config = dict(
    experts_per_token=3,
    moe_layers=[2, 3, 4, 5, 6, 7, 8, 9],
    router_score='sigmoid',
    init_std_router=0.0195,
    vocab_size=5156,
    tie_word_embeddings='early',
    beta2=0.99,
    train_tokens=604600000,
)
Below are experts of layer 7 (counted from 0) of a mixture-of-experts language model. Rows are named router (the router's row for the expert) and show model dimensions 0-255. Each number is 500 + 50 x the weight over its row's rms, rounded and kept within 0 to 999. Numbers have three digits each.
After each expert's rows: a language model's description of what the expert responds to. This comes from a sample of Wikipedia text that the model never trained on.

# expert 26
router:558414536436422472557515484486614527317687496503494538501559470476580495530466437445472551507465495445511492531473552512554413469514480503433433498483572516512512491474488400465501540455517565485459518388511572486476489546580564454438593428553487502559467471479562493461517523570431531535547557489519529548510491492516456426541453509616528414596452477543524503579457521495448534507412416454578498512463573588517569526522427525485574535472460481428463465591506462435502527514441454502453464446415555599542551502486553450578513444399477525424510529551459540552512488497567441570505565480510480568469524544482435469514507471603506567440520499495531527497487483576520504508389535432494491485524514452422549482461497540516459530476421453503441459619438567467538503503444494
What it handles: Verb stems and endings. Verbs and verb pieces, both word endings like -ed, -ing, -ate and whole verbs like took, moved, allow, gave, sugg|est.

# expert 4
router:506392515418399426549481477525569640478584472492493600512484489490582483539476520447508572445401460476540414519550500508528533430531466522582455553486505469460444459486503438457507450453589524506480550378548599477472420496476519576525485412487513511461535452588500447466494476512385562468474528405460508521448575524528535441497415583592485454542446487476534489529494530489483513490452500479459559567450360476592530522530466549552534456457499486474457500515509448505456477499583466485467490440459494517465542477474571546562508388473481440385471486556492471592482522516515468589575553512484414508469495519485500499381486576560430436486569551401508507552475549542472601518465451469486500529493479451497567419441445508447441543464394391527505436536545511460459566438462476
What it handles: Digits in years and tables. Digit tokens and spaces inside years and table rows (the 0 of 2006, the 9 of 1969), plus the -if- piece of lifted.

# expert 38
router:499437399424443441569512427448624508451652475495563502495537475431546570528459393515496496486472562450543478487583484476522482458478491499476485509502586531500468537405483457487513538500474458394428467375499471444424450549569617665511468472539500431554545427514538477513466483511487495479492490515486616544515520443536550429554461485547504485498452507498555554546437548501428498429455536466486492647464495498580474520471433577567550531439478449507456532509454513532476510557454577522599502542525599505439539475504480425557511477457482581540458505532416473490522506534447516553542550479565419490502529623525518550480439489416493516447568580463528458488443535474481553558424530494474529497541456504521490506455460510480474357459409442554486565537451478505496570455441429
What it handles: Copulas and table pipes. Table cell separators in stats tables, plus auxiliary verbs after a subject, such as was, is, were, had, has, been.

# expert 58
router:535443484476452510575494421439546582363656496426449499507545412455564499452458430406457580478443555459531440588513597610489421387475463528493434490541513461419501503441487413485500529486558521455430578429524558550511478531571531536439510483508534530561510461455493499533490536460424503441495553419456513542528432503595492437510421513571461523540475513542493527645470529595385507447474544526484527527510462460546497462475547587456429534472446473423502479541514489418490443561505474563485466423489498521470550544542558509572528470401448524446516474498420523503457488559534471571520511472526449587607522556515435559492409586559515546524529500472482544433461551492525509511483529462573439463532505434481556493431492550495425394482436460536528535535507557489545560487460502
What it handles: Abstract noun and adjective endings. Suffix pieces and abstract nouns in academic or policy topics, such as -ering, -urity, -ology, education, development, political.

# expert 13
router:470461495446399431575501466460484566502545520461424602528532458511595480526534425476580494508508555368441433501549552632578443452507472451449496560536538505509458533498394427467411456577540513483514483346457500493524496524448495564438561449530569441544549539550557550491453552510424571505446509419513492589506525527487480460470357503580524479593470480484502514566496490537451516511466489509486469547476436552535480532619427476443507589380511400502483442552488526472518462555477483465545446492584548518495574450475578477584496521410396541486449531430448508482563463583526463537518430402585468559502478520501472577505403509502547525419574535584485543518477552495483528526466489488553529475456482473490551533519513535513519476452504441555522441615494523508449510470472541
What it handles: Prefix word starts. Word-opening pieces of ordinary prose words such as re, pr, com, sett, gu, as in re-ferred, re-aching, re-ctor.

# expert 27
router:602424433485455548520548450475581564395542562427464579475456394446586435523449472498569501460443514448553472572534522586560546435490519436513456541498480496435407540393484513478390543441542482434535495423517505463400464492590598551476580435527491519565530479574527521564477549545461588478525524462449526580443460512508494466566447524534529461575442493523526475577505559574412502541477491460524532546510456509551483502487455631567484561413525506471461485561569502437446490625471556549576541459414516536516578517512539495537515450494457533478534460527484611514493461564588475496550502447580439605513506516531482551414477516522501539439540553484467516420467552503451486540384450466546556503517482513471535483497482581503463488526436458468504429613461512521518578463482461
What it handles: List and table separators. Line-initial dashes, table pipes and list punctuation starting new entries in rosters, tracklists and results, plus country codes like FRA, GBR.

# expert 21
router:544462444448437516580457411475524532330580473464450553503503446491537537419542464461508510451388548430543404488521493628589472473395467466501432460437629545423483501522413487423463578499537466510469535387528549477491477551469548567438496479550549443513451468532510490534442511520470505526517581462501537594409519523514495467571381566533464431454444521552566511566459521568454525430514490516577521522495453505561457548499406561495462546461494459409447464486520470425505536654436530515455508422506522499565545556555512438480470437494509516462510450505473483531497482573491458497590466469552478586537505502560455548433466520559507547464506554508455554514392603459500510490504562447529462414502485464451601468449499524470510482530414423468517461542548535506532542514465558
What it handles: Location phrase words. Words introducing where something is, such as located, based, built, opened, and the following in/of, in articles on buildings, schools and places.

# expert 40
router:488503447417389495524506471456521576443591499459467509523528427485540467497470397472512542426440458423526477533560584630593506438485459505473448587476548469532495515467509460431429547479488537431429525362511528387421416439584507448451560463526568472465493435453469555466393559585450548482586464470490493604507541535557527404466411527572514570524402512545503551504533666565484494529501456487533488479485528420520507486528447553506528506468488507484442555551471518443470514545489499467544452523485461536431576461535517530559476453413503500505416450464448550542470462610481473514533498432510467524572563537550489550475498516548544566462543549552581580520387594562524525515487511474525445491518543469466530536429442445492465495515451487470486545524512529508441482400391474
What it handles: Spaces and digits in numbers. Spaces and digits in dates, years and table cells, opening parentheses before years, and math markers like ^{ and _{.

# expert 50
router:537427457416416512533503393422592546382636449475424552509502405465565501418485389497502499414488507485576409525508520595552441434409436486500481477525521542485528483483517469504464589511619523465458493433490512427469444494574511566469494449549445496576522396561470486462437559489410528569445513483510527569460505490488507473499411561562526487505445537504525522515443551531494472479421500565452454516431399471583477549546439551489530562415504450424445497505497492496558563492521454540541470547485554520429587477574545522553470448428479589494444405476422500610523547512591478576519483503535480530606570525551533522469434530483530461443512472451487439539465598457464502491457525496475501427469525468466509511481460569509457420531463454489526504597538597491501517417499472
What it handles: Adverbs, pronouns, word endings. Adverb and degree words and object pronouns late in a phrase, such as more, very, less, himself, them, and -ly endings.

# expert 12
router:539494485479464560541414410506594574446635496524498520537497441418602469503534482477524489333491559498475485544552551552544551476476478459544440529487496595454503500494474455452420544583543518432510482372447549473500475479533507627504528399512568451533554431543473470522499540475404515509468538442490478592521492487511511451485424516555479493514421446568552571539512558573452527448488482494534496561458450550541474487487562489474478431451487514525464429561455490491493554534504571498488440542451496601467532506556547498506386434434452538473519470478477473641458411596523539547514525381508456607556447541517523542455475518506470540471551578540478543487513522568467589480436522447492517447439482520411486425401474472473409475535438445524480430514443537408531525412470460
What it handles: Table headers, infobox fields. Header pipes and column names such as Date, Title, Player, plus colons after infobox keys like Type:, Phylum:, Years active:.

# expert 10
router:565461392448382464564513460454572518411649500441460560501570471409549497463395430479603529422528513521535411566542516582516464472506499466443468535500534532514487506480485442468451524467508542456441464377486510444381461511542509494468505486525511510492507526509486459443496549489433590537584558460383521547529433470510508484532410542557484499609438519508513427579481463567536461456452468492537490491368461532643469462527467559487477523508536489382539495552546478368573516491500435547556544438497558504488515544516563470556438504449496516500481525529413455528487466583522511559501481447563451578536551532481486566381438549487433453463533547521520518520458464467545534527461477477460512471527472545423538474440569498499535433473449470547516502514516607496552545377483545
What it handles: Role and relation nouns. Nouns after a determiner or possessive that name roles, relations or results, such as father, part, partner, subject, recommendation.

# expert 39
router:521368444472406522561509426455530623370562420520425535509480414509554537506454399558464555467468483497501501552523499549538492394467503600504510501543529534474489475508450501439435595416555473479486459414523503476414416494578561495489530492543541517499492495505537506410507507532328529465435510499424519509468473449506560465436492509551536463600336559550571475557453585570473475518519465513548548506471410512496503469469456536481579525415524462524539480546507451451536538507480535511592495489432492544496510486523615516551459493414462526440539504551428505473516505517571486560570448535521451539494587544571480527521496475529497503381620569490579495480477460486430575474495487491520512448482427503495584478452510550498459450468362472480486476591517481555477566503475506
What it handles: South and East Asian names. Syllable pieces inside Indian, Chinese, Arabic and Filipino names and places, such as Wang-chuk, Be-ij-ing, Th-amp-i, Raj, Bh.

# expert 9
router:546482444480387460602515434435624513404564486488457543449565443472530534505519478514522521456530501399513453578542583507573490456511537455461454472480523493476441553463535430476455546446545534419504553320556471464426452541587504504450545383510394438585455509535491527530477582538458463462514628482446573468507450484483564388504380540554540494518472492477504467549440515516463457447531547458521435499465469548557507486572501573575476519405518463422453528469559470517522453507505515509513517489426491513527559481537631518533481476416525542466418459401503454525518543582564475625527507511539472477467580578502488500521487492460535492450572515498514570479384594508508485559477508442430489497533496453455561471392439517526425459468442477530490498505554494475502559467552527
What it handles: Space before numbers. Space or symbol tokens right before a digit in stats, dates and tables, such as "August 6", "Strikeouts: 110", degree and minute signs, minus.

# expert 3
router:528457391410430518537531422531587553454534503537466505528480442403488506457427432492521543435526521458457404562512529530637457394494389519477503565546542538443419506423488497461483497487536534467503532384568528514444480510574574585484492391547515501556481491563601512464401514474465498457523543502493532565500422513473542476469465542540517411524345461603524539619491467523395547487480488551523493520499430554503489441468477517480553525494432468415425498526504450441505523553518476542517481444460574513467529473549486477474548411461482508491446518448463503524498484600531519544536485511568482591531520487525526553426443512483538451407488478523468536485469587493557607560422559483504553476526543474521506436507494469556468500521432386547470426544522547510535631424395523
What it handles: Capital-letter abbreviation pieces. Uppercase letter pieces inside acronyms, codes and all-caps text, such as ESP-N, AA-P, CV-P, football positions MF, DF, FW.

# expert 45
router:575374492443370483478495417539521543435549492514481519508449446475493555473503450505527579485472585535507480548547529563514455423505499440479471533540502522475565592403513383554384577520549456505440500369527486469399402499586614496427513424497541483550512530536507518537447529431400530511463585503460566594434469490562522478497467501496558496477433477510529483547474651528477507487482436475529496524515446500478483505537405537489481549452488513477459548584500499375482515526445469532518390453463551546499556528510567568589532474448517572468394553466474458514542459550513453514542499509532466561565497613536513472436553567499435490459587523474457557512454487504509528516406518444559502428450586512444519438535415558518478501536398508517495516475560549533541512436429544
What it handles: Slavic and Eastern European names. Pieces of Slavic, Turkish and other Eastern European names with diacritics or Cyrillic, such as Ra-š-ić, Svet-oz-ar, Nov-os-inkovo.

# expert 41
router:505449518509446497628498445479525579446536480507516482527550506545555486415468414508510479491406477510525431486565661511516526503504484551532477523512602571494491560428411459497469507500497461492527494366535600428441495463605516568451510429539522545492515428506511497441503500522486559544502515423505445587467466434530561433516438488644528503528406443461566565597465556522463495458498498460542445534461519506565474513513439528499519528452517470534438440510542484454534499583498484518481541438481569506432490529546559469549437473429520499445443508534473530545423430570528516571525379450532434517468464477529513440384505478596426542508586546493425563462423540505504465558548524466516464423569455497464514491479465626442452406504411491518465498556494544460557545342532482
What it handles: Consonant pieces in Latinate words. Short consonant-closed pieces inside institutional or place words, e.g. A-ud-itorium, Ag-ricultural, emer, offic, Reg, Tri-p-oli.

# expert 23
router:515476436470353535529438452470635564408562477511478500536543419518610434493500468430506555457474497522502511602530508586512529421429407513566476543542554570420531488446459475480468503490563479458492468396529460473421426432509561528410478465554463484513468505549466564519508544534391445485566529539502551548481486446583563524511430496618481404582421480532526518557480557508506469479479460515488540514469471579622535486509439570524522612481527508394436441500541477490574467594569492559516394489516554510484455544552571478594481412410525501489434513475429458510436519588524488566534516470527440525502578497466438524505526490567438587472526567467562492441466504456490500509472553483510493488475490500424537460468470589467471448445429410532479428554476470513503570453489464
What it handles: Sentence-ending punctuation. Periods, closing quotes and parentheses ending sentences or paragraphs, plus table cell separators, e.g. 1905. or ." before a new sentence.

# expert 34
router:481518410490411574545442476473520662453519487493431483510566431457559537539448424549520453421453477506475392529478534520531453502430422508493506556481493536437443535479433400435468561537612524555455472388535554499495414483582574536423506504514482519554456423480474546448434555576424580510487538500525545524545497561641541454503408557567526421515411490534516505481491542512363482486479518462539466533441460530597490543545455516581504488487499470414461463564509493520492545581524460494512480442423575525483557492512521503516462501399447563500451511493448548562444434528481429482510532481570412561489529577504475492442497556517456587480497497485523551539519540468515494490387449486527456434541518506522559483463495556537432421440430413508535512549458491504444579356493503
What it handles: Capitalized word-initial letters. Single capital letters opening a word at a paragraph, heading or quote start, e.g. B of Both, Because, Broadcast; also acronym letters.

# expert 61
router:554443458472403532553448407451586561423555516474481500479497369503520476520571501463562537385537566511545437469557563554527430412479506513554522569504536567391484553446482509441454492472481505454448444410574519438534420502509526581487509487550532530540450527531506453437537567524393537482500550438512485581495510487558537460505364448526513473508464456566590519557507597520494491483490467426470488463433420484547551517481458538519528494503481488416390532515453430505445500518434479516528531441521558582399526531567587524510559441487428586422541559505442572521368477552508453492541426498607425513531523543558467558443450499478546520458511515528454557507474503531490517509426480378548477428518463442466523441527455563500434514449446437600470534580536559493527531444451518
What it handles: Years and military units. Leading 1 of years like 1945 and 1996, and military terms such as Army, Corps, Regiment, Squadron, Air Force.

# expert 36
router:510448496478392513589471501502520519501598455528406568523475496518507549487468451522545584419419504545522368582512576534522454466552489516517570550498601477433555464390511467507421522501520485412506490371488592475463487536558568510507579408553494538584555506586477457453493488510528535558540572483399525542424503521482478426473487586621454439495476493546500549598456627553483532486392495448537467564415442542535525493469398528461543507479471432406465429508504476487541508546538563479508500515509531505462465525508528423536493491364436543432467487466436505513472495566563397523541539441609507544478567538544469559448474546503419491468537499490494539468460516472483510450447523404497521392531521443465545490449470524423489464427423488524551452559506539541471559461471489
What it handles: Surname and place pieces. Inner pieces of surnames and place names after a first capital letter, such as Maw in St. Mawes, Eis in Eisenhower, Kemp in Kempsey.

# expert 33
router:567367425456398484572443441486561510379558486468510569489580452467592522449484438446490520451453537528518402590584591537564430447433466491528461519481541512413506528420516471398439516402575498482473442455570586532390475477551530557459528460506533479524473461581556480506519501528429491514533561391506552562472439576513459512554367534540522448573467533516573500557520531553470495511454440453486422517485468510570525522522405535467510594399470485460473454579511464487473476583528526505440478471439573541459583525571483525535515470435451522486475440529405503544496499564488454498500514494519443519580503582575473592487500500462531552418553596490540484532491553485466563486437574453490536447466509521464511474413511493502407540490477421543466491514551573477515531409505515
What it handles: Determiners before noun phrases. Articles and quantifiers opening a noun phrase after a preposition, such as the, various, certain, other, many, several.

# expert 60
router:430416419505429462590473428509577584531526415459481541512475458443527501532479396554494542442508557431511435503537578512526521439483479460440401503480611503485513519423512441469461467391565501490481461354446560460421424504543579555415589424499487485591496513581481539433460529461429540569481499458520489529500460424477539449555445564597512494496484506452526527564484577549480521503423521441475455481382491520539491472491399608451546493450516523490462447584562479505480491562477564569547483501466500563503575529494517570628483458396488517449484450448530535529504501574542428542578525442593435548541496483525456580486497510492531518508595565530488475435412493521500496417488524516501488414531531505480556513458418541485456527458406430540509466598537524499488537483423490
What it handles: Personal name pieces. First names and name starts of people in lists, results and credits, such as Rob in Robin, Jim, Ed, Corn in Cornwell.

# expert 8
router:518375336385415519545543468467550615478515513502528485457550412448540536528423399419492486461529567497469450533498559486512490412483451545502452545458607457430441505449478456504460545468561513536476486352578537528443500487557563565430526442533462502539478449553460539534509547587462538525558566478504589550528517521566485439494422505606562417555416430499520449599442553586473449561472414515552464514416441461544513514499407537517504478450513483451459478521561462489519486572427396426480485483474538496474523588520539506566478509424470546471525504486508527530411456536511404542557524426578467547530489578532471548475444451515557510439478586468483512500421466431503515531519471448532492449515489561519537541444481582547482523559461429488462452539521534493545573467502550
What it handles: Capitalized name initials. Single capital letters opening split proper names, surnames and places, such as V|entouras, L|ackawanna, T|reaty, H. in full names.